config.toml
num_hidden_layers = 9
hidden_size = 224
n_experts = 40
experts_per_token = 1
d_expert = 320
d_shared_expert = 0
hidden_act = "swiglu"
moe_layers = [2, 3, 4, 5, 6, 7, 8]
router_score = "softmax"
normalize_top_k = false
routed_scale = 1.0
balance_loss = 0.0121
balance_bias = false
router_z_loss = 0.001
init_std_router = 0.0101
lr_router = 0.000549
vocab_size = 16883
norm = "rmsnorm"
norm_eps = 1e-05
tie_word_embeddings = false
optimizer = "muon_variant"
learning_rate = 0.00581
beta1 = 0.95
max_grad_norm = 1.0
batch_tokens = [32768, 65536, 131072]
max_seq_len = 256
train_tokens = 482000000
max_steps = 7727
dataset = "wikipedia_en"
Below are experts of layer 3 (counted from 0) of a mixture-of-experts language model. Rows are named router (the router's row for the expert), gate (a neuron's input weights, with its number), up (a neuron's input weights, with its number), down (a neuron's output weights, with its number) and show model dimensions 0-223. Each number is 128 + 32 x the weight over its row's rms, rounded and kept within 0 to 255.
After each expert's rows: "gets" lists some tokens that make up at least twice as much of what it gets as of all text; "comes before" lists some tokens at least twice as common just after its tokens as in all text. This comes from a sample of Wikipedia text that the model never trained on. Tokens count by the router's weight.

# expert 18
router [ 90 129 118 125 145  89  93 144 130 169 148 137 168  85 146 112  42 165  64 117 127 123 166  97 142 118  95 133 122 133 145 118 186 128  78 145 152 158 113 176  94 136  93  90 147 156 138 155 102 148 141 115 120  94 162 152 141   6 112  33  42 164 153 149 132 145 162 117 155 154 136 110 122 144 121 146 183 150 122 150 170 130 138 139 107 151 159 141 144 102 141 147  59 161  85 120 123 119 132 150 166 106 151  90 141 144 182 139  97 198 126 170 122 152 186  33 115 149 165 153 146 132 166  77  90 141 174  51 140 106 106 123 135 124 121  99  81 128 155  76 127 133 123 147 117  81 132 147  97 123 184 102 151 116 135 162 147 137  59 144 114 115 154 105 137 105 166 103 176 107  92 142 135 210 147 110  63  84 198 115 100 115 130 117  66 196 150 119 101 115 132 135 132 110 122 113 119  95 166 103 123 166 142 170 155 128 125 113 104 135 156 164 156 121 120 141 125 107  92 152 136  66 111 119]
gate0 [ 71 124 134 132 109  47  98 106 120 107 146 127 131 133 129 153 116  69 106 113 124 131  83 162  93 144 135 121 112 123  90 150  92 105  85 132 137 198  92 106  85  95 155  95 156 145 122 175 135 189 109 121 125  80  82 162  96 173 178  74 150  70 135  32 115 124 115 153 101 170 143 172 122  81 156 152 121 124 124  50 147 128 122  96 104 167 134 111 131 156  98 149 117 110 167 112 124 124  81 117 105  80 140 157 164  75 138 114 114 113 136 129 119 104 132 144 127 111 182 205 148 157 164 141 104 137 108 124 163 115 106 148 116 104 158 182 173 152 184 152 158 113 125 131  91 148  97 134 165 156  89  90 203  86 228 145 129 157  80 178 122 136 135 133 124 168 139 119  95 120 158 141  99 117 162 126  69 119 130 114 155 139 176 109 133 113 118 106 187 183 133 108 149 168 130 117  75  86 115 124 149 198 101 193 157 187 101 158  80 174  91 158 185 165 115 105 120 153 158 102 137  84 122 155]
up0 [ 93  94 145 122 130 154 101 120 107 174 165 127 174  98 176 106 131 145 158 187 126 107 131  32 142 117  78 126 160 143  75 104 171 124 130 129 123 108 120  60 109 166 137 158 131 118 112  95 136  45 150  76 134 160 171 114 150  85 111 152 132 158 154 177 113 175 150 126 128 129 145  88 143 111 124 132 165 159 166 141 141 119 181  95 217 115  69 177 156 163 168  90 105 163  89 153  70 157 111 121 125 135 119  78 104 161 101 142 134 116  81  49 142 108  78 189 107 106  78 112 118 164 137 138 184 147 137 122  17 127 100 118 151 120 134 165 106 160  97 114  99 107 165 138 153 101 128 156 144 141 161 119 173 144 165 132 125 152 142 106 117 110 110 160 107 132 129 134 136  83 123  40  49 121  75  49 144 109 110  97  65  87 131 162 110 134 131 128 135 117 106  48 149 147 144 139 181 155 103 114 129 109 120 121  87 100 129 143 164 113 145  82  84 146 161 162 139 124 132 133 151 113 128 151]
down0 [128 123 133 131 104 116 112 124  95 120 180 137 176  95 201  91 124  74 130 132 109 107 149 171  86  98 133 136 139 117 100 117  68  92 135 171 143 181  85  92 171 134 123 156  88 108 144 131 141 156 138  93 144 114 146 133  98 115 141 109  68 165 144  99 129 128  92 170  76 192 124 159 168  99 160 137 120 162 192  95 188 111 131 158 122 126  74 137 167 131 136 123  98 182 110 129  59 182 111 197  69 146 162 143  98 108 166  83 122 133 158 161 137 183  91 157 112 127  94 174 143 162 118 134 144 123 126 108 102  75  85 120 129  98 141 221 175 135  91 100 181  92 103 116 138  36 164  64 169 147 101 128 186  81  71 144 122 136 121 140 112 125 167 127 144 133  92 178 106 118 131 140 125 149 112  91 119 115 181 118 123 145 120  60 125  97  89  87 137  71  70 103 124 123 172 115 148  75 132 100 116 108 131 151 148 163 147 160 111 145 118 152 196 173 134 172 127 171 142 112 140 133  97 182]
gets: " and", " or", " but", " &", " |", " than"
comes before: " ", " the", " a", " was", " other", " his"

# expert 35
router [126  29 182 170  84 136 106 125 160 177 129 121 137  81 135 134  80 132 127 112 126 133 129 109 209 146 125 140 151 134 167 148 126 159  98 110 177 142 143 154 132 126 146 113 115 128 136 136  86 139 113 131 145 111 140 125 160  62 105 154 138 183 197 165 119 167 125 176 126 156 148 117 152 111 163 148 182 198 152 160 153  34  76 112 183 159 106 138 119  71 143 146 101 150 136 118 133  64 173 134 166 199  67  70 167 125 151 159 110 160 146 140 134 153 139  88 107 146 110 123 100 135 134 137  79 149  85  93 114 127 101 149 156 118 129 190 131 111 147 132 118 166 124 179 113 115 172  65 135  99 161 119 156  99 107 128 138 116  49 114  98 116 137 131 151 103 134 125 130 116 113 189 114 143 104  92  86  75 201 117 156 123  94 123  72 146 117 125 157  86 127 157 167 140 122 153 154  61 146  45 117  87 123 198 145 104 136 174  57  76 112 126 121 153 175 131 162 110 129 154 127 161 135 110]
gate0 [114 156 158 192 106 122 172  89  81 157 120 109 164 150  66 106  39 133  85 161 119 160  83 111 135 106 170 123 114 179  82 155 116  51 169 131 150  91 105 100 167  94 154  54 125  74  99 173 125 162 130  94  97 174 103  64 172 137 134 125 161 115 141  92 103 104  84 126 143 181 140  95  79 178 116  94 121 123 155 118 135  67 109 126 184 102 108 116 122  75 142 141 105 126 101 124 149 184 179 155 145 129 144 145 137  97 165 105  65 155 119 124 162 148 153 135 117 160 163 188 131 181 131 143 174 111 169 123 129 171 118 120  76 169  92 117  51 144 150 136 101 113 128 119 115 109 110  84 133 132 129 135 120 123  79 120 139 187 175 166 137 111  69 134  79 161 109 168  89  82 170 178  83 135 117  93 148 151 153 105 157 151 157 108 139  72  85 168 129 161  79 147 125 168 128  96 113 137 111 151 142  95 147 135 146 100 170 109 126  42 118 153 127 134  73 154 120 156 143  90 141 163 131 135]
up0 [103 120 119 139 148 173 165  97 133 101  71 110 124 151 119 121 101  95 151 138 104  87 124 103 135 131 129 144 129 155 158 143 138 168 100 132 127 191 186  98  75 119 142 134 144 110  90 111  93 114 132 185 109 138 129 138 121 137 140 168  65  70 168 130 163  88 176 158 111 135  96 158 181 112  88  92 150 178 118 120 120 162 149  89 161  99 157 126 183 135 104  84  99 144 158 147 134 115  68 143 110  99  85 168 139 145  72 104 164  88 197 140  63 108 109 146 170 194 171  87  98 115 164 100 133 147 120 207 126  64 168 113 167 120  77 127 128  68  71  86 110 182 101 124 137 168 158 173 146 127 121 117 103  97 122 162 166 147 114 173 138 135 161 102 205 141 145  96  94 127  31 119 118 148 108 141 153  61 124 123 114 114 159 147 134 106 176 134 137  75 149 150 101 124 112 129 171 141 100 117  87  88  92 118  82 145 117  88 148 179 177  89 136 147 115  82  99 135 137 189 134  58 164 142]
down0 [158 165 145  58  94 149  84 171 120  93  83 111 122 130  58 119 103 122 130 139  90 122  85 115 101 129 114  85 102 145 128  55 141 123 135 174 156 125  70 120 177 101 116 142 168 161 157 171 160 135 142 133 117  92  85 109  86 127 196 146 154 149 158 118  86 101 119  74 203 156 157 117 113 141 104  82 133 181 104 144 168  85 124 177 111  85 151 125  92 188 146  77 151 173  86 171  97 166 142  92 129 102 150 159 123 105 152 127  91 151 165 129  77 150 132 178 165 142  99 165 133 116 102 153  68 134 170 123 131 143 133  92 109 133 122 117 123 152 157 126 132  96 119 147 108 174 148  93  90 171 129 148 131 126 199  59 122 108 139  78  76 153  76 184  89 146 122 139 138  54 128 180  88  59 156 112 164 134 174 120 129 144 123 109 110 136 180 149 143 172 120 114 132  94 107 144 180  82 139 104  60 149 150 161 147  79 165 115 101  59  99 116 152  77 128 141 163 127  93 131 139 141  87  90]
gets: "==", " |", "===", "=", " =\n\n", " |\n"
comes before: "|", "-", " ", "See", " /", "History"

# expert 36
router [160  70 107 154 121 106 125 150 121 144 118  92 154 123 126 149  96 110 142  97  96 158 155 140 115 117 223 174 151 106 201 117 124 124  77 174 131 154 137 144 111 141 122 128  90 164  78 146 133  94 113 104 216 101 163 157 129 103 137 139 140 139 122 155 102 120 121 131 117 111 160 143 139 104 158 144 165 128 115 118 154 121  86 122 139 140  96 127 181 124  97 110 142 147 122 101 149 106 196 123 162 137 137 109 143 110 119 127 124 215  73 167 167 140 127  65  62 196 143 124 116 160 138 152 129  54 109 129 159  84  86 129 190  97 172 152 108 118 128  98  61 176  88  90  64 117 134 156 174 130 103 107 142 174 149 130 106 150 128 171 156 151 145 142 194 122 145 120 140 132 111 136  90 125  80 101  84 143 177 151 118 141 124  15  72 130 161 100 131 139 138 126 221  51 135 166 105 130 149  70 109  89 122 119 202 186 111 150 140 124 123 142 156 165 161 112 149  91 115 138 137 139 113  80]
gate0 [112 147 155 114 109 141 141  73  35 135 123 125  93 135  88 118 141 180 111 100 138 116  62 152  95  99 168 174 107 135  39 122 141 176 122 151 155 147 112 158  46 122 133 121  88  92 179 152 175 116 137 107 122  75 114 145 124 146 180 102 111 120 130 109 132 106  94 118 123 117  97  74  58 141 163 103 110 142 169 101 132 174 155 175 107  93 183 139  92 133 136 170  90 134 142 107  88 149 133  98 128  93 169 145 120 113 160  95 113  89 118 165 108 122 122 123 173 153 119  97 159  64 133 133  88 191 109 121 133  99 165 120  66 192 118 140 156  85 152 136  99 107 145 147 103  72 114  89  94 135 109 171 121 136 130 163 122 131  40 100 151  70 126 183 100 180  89 202 119 122 144 122 156 173 176 163 161 178 101  99 137 160 106 190  86 106 139 136 152 124 159 163 112 123 133 141 132  97  98 107 156 119 138 109 107 113 101 104 140  32 175 102 120 176 128  80  96 100 136  87 164 120 111 110]
up0 [109 118 120 177 141 130 128 188 116 151  98 141 143 123 170 144 129  91 139 163 131 168 199 123 123 149 126 141 126  81 154 136 148 104 149  80 132  90 134  81 154 160 141 136 178 163 132 130 128 164 123 128 155 181 156 182 160 119  85 128 101 149  83 128  86 102 132 149 143 115 167 164 148 117 129 138 117 136 102 118 106 101  83  93 143 150  70  91 166  96 126  89 163 130 120 111 137 155 123 159 110 129 151 152 134 130 122 153 152 146 147 122 167  95 144 157  66 146 137 156  92 218 103 124  95  77 121 138  79 187 121 141 138  32 100  78 131 161 137 146 140 141 157  89  83 145 165 172 138 129 128  71 119  84 168 125 161 150 222 113 109 163 155  77 161 143 192  79 196 145 124  92  74 114  73  83 129 104 132 154 109  90 109  83 163 128 171 144 103 150  90  67 186 125 147 108  83 145 146 149 130 151 134 131 142 142 134 160 105 193  59 201 110  58 146 111 126 128 141 178  94 137 197 138]
down0 [139  94 134 149 123  78  94 116 143 133 153  87  63 146  98 205 122 124 131  77 103  97  64  85 177 114 123  87  96 121  90 126  59 126 143 152 118 118 133  57  79 148  90 133 106 100 167  76 189 111  83 172  80  56 150 139 144 153 113 125  98 127  88  94 201 143 126 121  66 130 159 149  52  89 117 113 140  86 110  97 183 177  99 116 142 107  94  79 119 150 166 170 132 141  93 138 118 141  91 142 105 139 122 113 133 117 137 146 124  96 124  87 113 139 150 160 156 106 156 139 149 151 116 120 130 143 160  93 140 167 112 134 108 164 138 136 137 109  76 123 157 109 140 135  92  64 140  90 131 164 163 114 121 196 103 101 123 104 211 149 156 122  74 116 138  96 105 103 128 163 181 141 109 181  69 113 130 133 143  96 117 100 122 110 161 125 167  78 146 122  77 115 118 102 144 113 100 115 128 124 143 115 163 144 140 126 165 135 159  98 143 144 106 118  58  63 153 230 127 126 153  77 144 218]
gets: " part", "20", " season", " member", " end", " team"
comes before: " of", " to", " in", "ing", "s", " for"

# expert 26
router [ 86  91 107 144 157 128 111 122 138 152 118 119 193 127 124  97 102 167 108  78  88  95 149 116 139 151 125 140 108 147 128 122 115 170  98 131 142 147 131 124 131 154 108 169  71 161 139 151 107  98 131 140 125  65 152 154 146  91 146 115 124 157 122  99 114 157 162 177 113 144 153 139 124 147 141  89 218 151 144 132 225 132 104 139 102 171 102 176 170  98 132 162  21 139 123 123 122  90 173 108 119 151 124  38 128 129 130 146  93 143 125 179 122 132 175  98 113 160 121 116 117 143 150 112  75 130 104  85 115 139  78 135 190  93 179 103 128 123 161 130 102 135 115 177 115 107 115 100 125  65 140 125 135 165 136 131  71 141  85 115 136 118 142 101 156 100 143 144 144 150  79 132  72 128 111  90  22  77 171 181 143 126  44  65 131 166 167 128 127 147 122 133 234  93 145 138 149  85 122 117 125 112 136 145 194 138 100 113 100 158 157 134 174 157 158 109 107 126  49 123 101  84 141 108]
gate0 [ 86  92 145 150 125 135 128 135 104 181 105 119 143 172  62 136 152 150 131  86 106  54  87 162 100 109 130 122 149  57  95 117 127  84 134 138 101 107 168 116 209 145 105 117 118 127  89 102 189  82 102 162 102 129 133 128 113 131 122 102 140 121 132 171 105 156 119  66 152 164  87 109 147  75 124 170  84  65  99 117  72 142 178  87 110 120 149 168  94 116 109 138 194 125 115 115 127 137 153 150  90 148 119 137 152 145 124  90 145 103  92  90 143  80 155 102 167 109 124 209 127  93 159  57 139  99 159 122 146  87 121 116  85  69 145 190 109 110 108  99  76 117 112 113  86  87 162 152 151 121 140 149  97 101 135 129 106 149 150  85 169 200 100  88  80  96  58 128 110 127  98 146 197 150 157  90 152 173  95 116 146 108 118 133 100 108 188 122 148 174  88 103 129 132 105 146 112 103 143 135 167  70 215 117 143 128 137 164 169 115 126 128 109 101  91 120  99 137 143  79 109 112 194  78]
up0 [181 131 121  96 102 149 151 139  70  86 126 135 119 103  86 134 134 117 179 139 174 132 197 114 144 145 138 103 112 219 143 151 138 182  82 119  96 125  98 151  30 146 171 149 153 105 158 127 133 164 171 111 151  93 100 112  78 121 124 150 106 174 186 105 121 104 127 137  97 123 167 145 115 177 125 102 132 202 104 142 130 126  93 127 142 159 139  95 141 121  88 146  66  75 144 114  97  96 137 131 176 149 149 130 115 107  85 107 139 133 127 144 111 162  92 124 140 161 149  64 176 129 103 221 111 139 182 138 130 159  88 109 163 194 179 114  83 141 100  87 130 111 127 176 113 132 107  35  78 139 137 125 138 153  83  92 128 149 126 152 120 126 168 130 150 141 179 227 169 108 160 103  57 122 138 148 138 133  94  84 140 155 112 177 137 142 107 139 116  62 164 138 117  74 174 135 175 138  97 118  65 134 124 119 103 122 112 106 129 107 133 168 145  81 132 146 117 104 100 169 131 150  84 173]
down0 [136 111 134 131 178  94 195 164 169  98 111 147 166 161  92 156 148 102 104 144 155 169 146 163 137  83 117 143 131 102 163 118 179 164 208 151 198  67 132 122 169 188 124 176 114 118 137 186  82 104 111 108 123 125  79 136 132 178 104 176 129 159 128 121 128 141  61  71 109  83 143 155 168 226  88 155 137 170  95 134 108 132  84 142 104 116 148 134 117 160  67 160 162 155 114 100 123  92 144 181  69 108 116 149 156 138 175 128  88 121  93 130 144 124  70 127 130  89 156 150  76 113 102  85 164 125 114 153 108 181 155 118 100 119 154 123 183 163  69 164 138 102  78  88 132 144 145 137 126  89  85 118 121 106 152 139 126 117 108 102 128 100 110 157 165 126 134 144 161 156 138 172 148 130  89 136 158 132 109 172 182 126 131 113 123 134 168  91  74 174 178  95 140 126 123 138 170 148 149 156  93 135 192 101 119 118 172 105 120  67 104 128 126 121 167 107  60 129 120 151  46 166  86 166]
gets: " he", " it", " He", " out", " up", " she"
comes before: " was", " is", " to", " had", " has", " as"

# expert 39
router [109 134  72 130 203 140 154 126 131 161 115  97 137 121 154  95  56 176  88 123 131 122 119 120 147 124 154 184 147 129 152 138 155 150 118  82 116  43 155 218  89 188 136 113 113 161 103 135 101 103 114 147 199 149 155 147  79 144 166 137 129 121 122 104 112 124 225 124 132  97 113 106 154 166 187 131 124 125 109  84 144  59 114 118 129 144 107 120 171 105 128 130 153 149 100 115 165  85 136 129 125 145 128 105 128 136 123 149  42 130 128 120 140 145 206  96 126 151 172  87  97 130 129 156  84 146 135 102  91  90  86 159 127 123 139 226  80 118 127 148 135 158 113 137 108  65 124 118 166  73  90 143 147 116 118 202 184 144 102 106 121 131 150 186 143 129 146 138 146  65 125 131 107 147 116 127 150  70 137 162 134  98  75  67 119 123 133 100 185  98 144 160 135  67 128 125 105 124 180  85 145 139 139 138 190 142  84 159  95 175 208 118 124 109 160 126 151  85 120 131 121  77 136 121]
gate0 [152 146  86 111  92 126 110 134 194 139 176  67 176 113  88 118  86 154 142 101 114 180 121 164 118 149 166 128  59 142 106 173 123 138 177 103  96  71 106 106 138 153  99 215 120 153 161 136 129 104 106 158 158 132 111 147  96 137 114 140 127 112 168 103 119 189  98  99 136 170 162 146 151 104  97 146 139 163 155 156 102 146 125 189 144  77 106 156  74 114 115 106  75 128 126 107 115 114 149 111  68 138 158 134 155 111 189 127 133 139 171 119 178 143 178 142 102 143 168 147  70 102 155 134 180 121  70 155 116 165  76 130 132 128 148 111 139 153 121  58 107 163  74  95  86 183  85 141 125 151 117 178  88 102 127 172 156 132 142 144 112 111 121 116 125  84 109 151  39 140 166  91 147  98 111 139 115 214 148 102 115 145 157 102 128 141 151  79  94  95  92 113  92 149 186 182 144 114 122 139 154 148 210 110 138 111 158 190 149 159 165  87  75 132  87 145 160 155  75 133 167 157 127 106]
up0 [169 109  69 171  83 128 113 106 172 122 131  86 102 129 107  76 112 139 151  66 113 184  76 133 123 126 112 181  93 156  86 116 104 159  83 108  72  94 139 127 136 147 120 187 158 206 144 121 114 159 101 134  95 119  80 114 118 109 125 155 139 134 134  95 112 163 126 108 164 135 111 160 136  85  96 169 157 116 145 152 159 121 121 168 133 110 124 190 125 118 132 124  68 149 161 181 133  92  90 120  76 126 135 102 139  97 205 133  99 149 177 119 158 113 137 146 150 121 112 182 112 119 150 147 159 168  95 119 112 209 159 121 143 156 136 140 106 140 141 118 133 190 129 101  72 218 110 111 149 146 126 161 118  84 111 159 160 114 128 148 172 147  96 115  68 126 146 186  98  72 214  65 147  71 117 126 118 180 156  91  94 145  74  85 130 166 124 111 133 108 128 197 103 130 183 168 130 139 140 143 162 152 171  85 115 133 188 130 116 130 161 129 166 113  89 172 163 188  72 153  98 152 150 130]
down0 [ 75 134 116 151 147 115 125  31  97 135  91 184 128 177 127 158 120 103 118 101 138  57 127 136 108 114 167 132 142 155 151  95  83 191  86 165 151 126 119 159 132 171 155  99 135 102  99 128 133 166 161 153 105 117 143  88 175 120 118 192  85 118 103 167 137 174 136 128 107 149 149  82 110 101 130 145 145 131 101 107  85 116  78 102 121 112  64 140 153 171 118  98 123  86 102 134  99 135 171 120 161 181 156 164 142 129 108 144 159 120 156 160  92 151 172 154 209 147 129 133 163  84 118 102 127 154 112 109 127  71 133  80 166 148 154 147 122 163  88 127 152 178 121 100  98 115  87 133 120 172 103 140 146 182  51  80 114 129 173 121 160 173  59  79  68 165  96  77 136  75 144 112 170  55 129 120 181  88  82 122 161 180 130 148 101  75 121 155  95 188 152 157  90 113 107  87 106 113 139 135 106 130 133 115  75 106  66 122 100 163 162 140 124  99 179 134 124 127 154  78 103 131 140 177]
gets: " by", " as", " for", " with", " under", " against"
comes before: " the", " a", " an", " his", " well", " by"

# expert 12
router [ 90 106 154 138 148 144 131 156 142 124 125 132 146  85 114 137  93 121 127  52 133 147 146 137 190 130 116 191 125 120 144 228 142 144 119 120 145  81 118 102 121 153 113  99 147 179 100 133 126 157  99  52 118 134 125 149  93 103 153 100 141 187 124 137 141 155 153 179 135 120 170 140 153 116  98 121 164 184 149 166 133 117  53  99 148 159 126 139 184  62 138 105  79 150 123 113 136  80 157 150 139 151 166  97 201 148 198 193 162 200 128 116 139 138 198 128  78 146 128  70 115 146 156  85 136 138 119 153 127 155 127 128 132 140 152 171 152 133 151 160 144 121  94 121 179  86 166 183 135  85  43 106 115 133 133 128 173 131 136 140 134 114 169 110 132  96 142 128 138  88  77 141  85 149 112 127  83  45 140  87 146 109 104  83 115 154 104 103 112 116  95 118 123 136 126 123 138  90 147 110  65 131 188 170 168 222  77  99 133 144 153 185 160 157 109 138 144  97 119 130  84  84 134  85]
gate0 [135 121 143 102 120 103 149 142 108 176 133 127  95 118 175 129 132 138  85 124 153 184  65 136 122 131 169 102  73 151 137 149 152 111 173 108  99 164  93  52 136 143  79 116 126 178 158 136  97 184 165 129 106 126 101 127 105 167 118 161 134  83  85  83 104 147 151 122 129 153 115 152 128 123  24 152  95 181 185  93 138  63  79  79  93 157 186 160 112 128 110 118 128 148 100 136 185 150 147 129 181 132  88 119 219 158 167 121  91 104  85 149 106 158  99 164 133 154 152 145 132  90 103 111 138 142  80  91  81 101 152 153 136 152 135 193  98 156 117 168 121 133 114 143 172  74 133 116  83 151 202 177  94  79 160 113 141 103 162 106 102 100 147 104  88 127 106 131 144 156  95 109 122 144 180 164 127 111 175 126 122 137 117 194 166 104  70 141 182  98 135 131 160 100 140 113 147 109  79 138 164 137 131  71  71  91 100 133  96 131 132 109 186 102  70 114 120 101 136  78 125 125  74  96]
up0 [119 185 113 149 160 143 123 138  69 135 130 102 151 174 127  82 170 142 134 140 111 149 125 132 139 118  99 150 156 148 111  93 133  91  76 106 121 164 108 172  81 142 129 108 105  90  57  90 138 102 142  76 130 152 120 112 162  81 115  99 112 156 150 165  65 130 143 176 193 139 150 103  83 176 136  56 122 107 136 153 111 137  79 144 170  63 143 131 119 155 116 100 111  89 127 132 157 107 110 132 157 106 119 125 151  82 225  78 156  86 137 133 121 178 126 179 165 138 112 125 110 179 165  98 159 144 116 134 186 137  99 135 169 127  92 102  97 138  84 131 180 123 104 111  74 108  85 150  96 171  91 153  99 105  67 129 133 114 164 160  47  94 137 112  96 164 159 154 152 133 141 124 114 101  63 108 146  75  74 133 102 164 119 150 106 163 178 141 144 152 150  95  87 103  98 148 136 117 112  42 138  97 131 128 169 106 169 154 105  93 110 129  61  48 162  89  81 131 138 100 165  74 103 103]
down0 [138 104 157 164 102 107 169  99 152 123 164  51 142 119  99 147 199 166 159 152 155 121 135 109 106  47 138 140 160  83 119 162 126 102  88 123 153 142 182 135 145 133 134 111 111 116 157 128 115 194 102  81  81 107  96 143 134 185 124 138 167 135 155 139 130 156  80 133 140 134 122 206 155  58 115 134  74 118 132  97 137 118 160  92  74 123 120 149 101 136 137 116 143 218 151 117 133 142  99  97  86 115  81 175  85  76 124 134 120 142 126 106 112  89 165  65 100 167 100 144 125 144 137  98 170 121 142 125 128 111 111 125  79 109  48 133 165 107 116 110 146 116  72 147 138 143  95 125 110 107 111  77 212 121 243 134 117 161  75 158 227 119  88 182 168  81 157 114 122 119 157 151 152  97 105 130  84 182 174 146 130 141 163 103 140 153 149 150 134 123 101 132 139 119  90 100  92  95 102 116  72 165 176 125  98 133 124 186  99 126 148 149 146 144  99 136 143 149 123 137 118 121 177 157]
gets: ":", " –", " |", " -", " /", "):"
comes before: " ", " \"", " UTC", " The", "00", " A"

# expert 19
router [139 100 125 155 111  62 129 130 140 133 126 127 171 101 138 130 108 153 175  98 148 127 136 142 136  95 122 153 128 111 136 108 149 166 153 191 141 156 160 100 123 146 144 131 147 119 101 133 111 112 117 165 200 149 153 162 157 110 147 103 162 105 133 133  97 151 112 145 139  73 127  95 135 135 181  73 149 179 141 128 135  69 158 130 136 149 153 194 184 144  99 111  61 170  93 113 138 112 185 160 181 173 103 151 148 138 122 156  84 172  86 148 133 193 203 101 111 160 137 124 127 145 147 141  97 160 142  75  92 122 120 150 131 173 153 141  91 149 146 128 127 102  91 184  76  97 174 132 148  34 168 136 176  86 146 145 160 139 135 178 153 115 117 133 151 144 179 141 138 100 107 171  79 134 100  73  98  83 144 151 184 101  79  88  99 157 112  95 148 108  25 150 149 162 126  87 141  92 144 101  72  71 130 202 118 201  93 159 117 126 181 146 122 113 154 116 118  67 135 132 143  67 145 120]
gate0 [146  87 120  93 170 136 156 135 177 150 121 107 122  85 117 178  84 117 172  99 193  81 148  94  85 104  80 198 152 113 121  98 154 151  84 165 135 144 147 109 170 105  86 113 133  74 138 143  76 201 107 132 133 118  97 112 131 194  96 174 213 122 118 146  98 220 168 153 126 105 100  84 124 179 107 142 145 101 156 120 118 151 190 134 162 132 171 120 109 101 142 113 140  99 113  91 100 115 144 119  94 131 158 146 171 122 109 149 106  55 154  98 168 151 149 113 110 123 120 153 106 151 163  83 204 127 159 124 121 150  51 177 181 119 113 145  93 137 120 116 108 110 143 144 159 129 113 157 129 122 167 129 127  61  91 133 119 139 117 189 150  71 109  90 124 204 129 157 111 165 122 187 118 151 146 136 105 105  85  74 146 130 192 144  66  96 106 201 134 165 118 126 128 164 125 119 113 145 135  96 185 132 142 102  62  87 110 129  94 134 173 120 132  96  93 114 117  92 121 138 174 124 151 140]
up0 [146  98 108  91 140 154 168 176 197 140 193  67 169 134  82 158 121 190  69 112 162 121 126 186  74 133 129 129  60  92 159 102 192 177  71 123 169 153 148 103  86 147  93 163  86 107 134 135  93 107 146 123 198 148 123 119 137 196 128 182 112 129 131 141  81 143 129 155  90 137  86 116 184 104  45 101 151 128 160 118 190 163 117 179 109 115 151 173  92  97 182 111 109  81 107 155 107 166  93 121 126 151 104  96 149 163 135 143 123 113  82 101 104 149 177 120 139  92  86 104 178  93 130 146  77 178 109 128 131 100 162 102 108 118 178 183 162 144 172 136 116  91 160 173 135 115 104 159  79 140  95 115 147  88 148 114 140 101 134 105  95 153 121 129  54 185 142 109 158 110 141  47 127 138 143  98 125 118 115 180 183 168 146 113 144 132  89 102 137 130 115 139 142 179 100 132 115  88  79 106 185 104 142 110 119 142 105 112  74 111 110 141 138 166 106 139 136 147 133 146 113 162 133 149]
down0 [133 171 169  76 197 162 179 128 100 100 136 111 117 157 175 140 108 122 171  98  92 153 124 143 142 128  70  84  71 128 149 124 187 129 146 102 126 106  93 145 154 140 155  66  86 165 122 155 129 107 143 136  84 128  89 119 149 120 144 109  73 146 137  97  82 110  46  96 131 155 109 167  66 163 172 134  83 139 128 149 110 103 158 139 142 113 112  80 142 129 106  96 102 136 151  60 133 167 153  69 109 113 138  78  77 130 144 101 136 166 158 160 117  87  61 122 124 155 173 110  97 111 104 120 160 113 151 148 180  89  85 116 145 140 100  94 115 112 132 165 189 169 150  59 141 130 166 131 128 137 126 135  93 155  71  84 133 159  78 126 145 108 147 146 178 169 113 108 133 106 114 173 129 117  73 117 113  95 147 150 128 147 112 103 163 119 155 181 185 105  86  91 115  80 107  90 127 169 145 109  91 150 121  88 158  76 137 102 134 109 115  74 162 114 106 100 219 109 145 156 195  83  43 137]
gets: " that", " which", " who", " where", " when", " time"
comes before: " the", " to", " that", " he", " it", " as"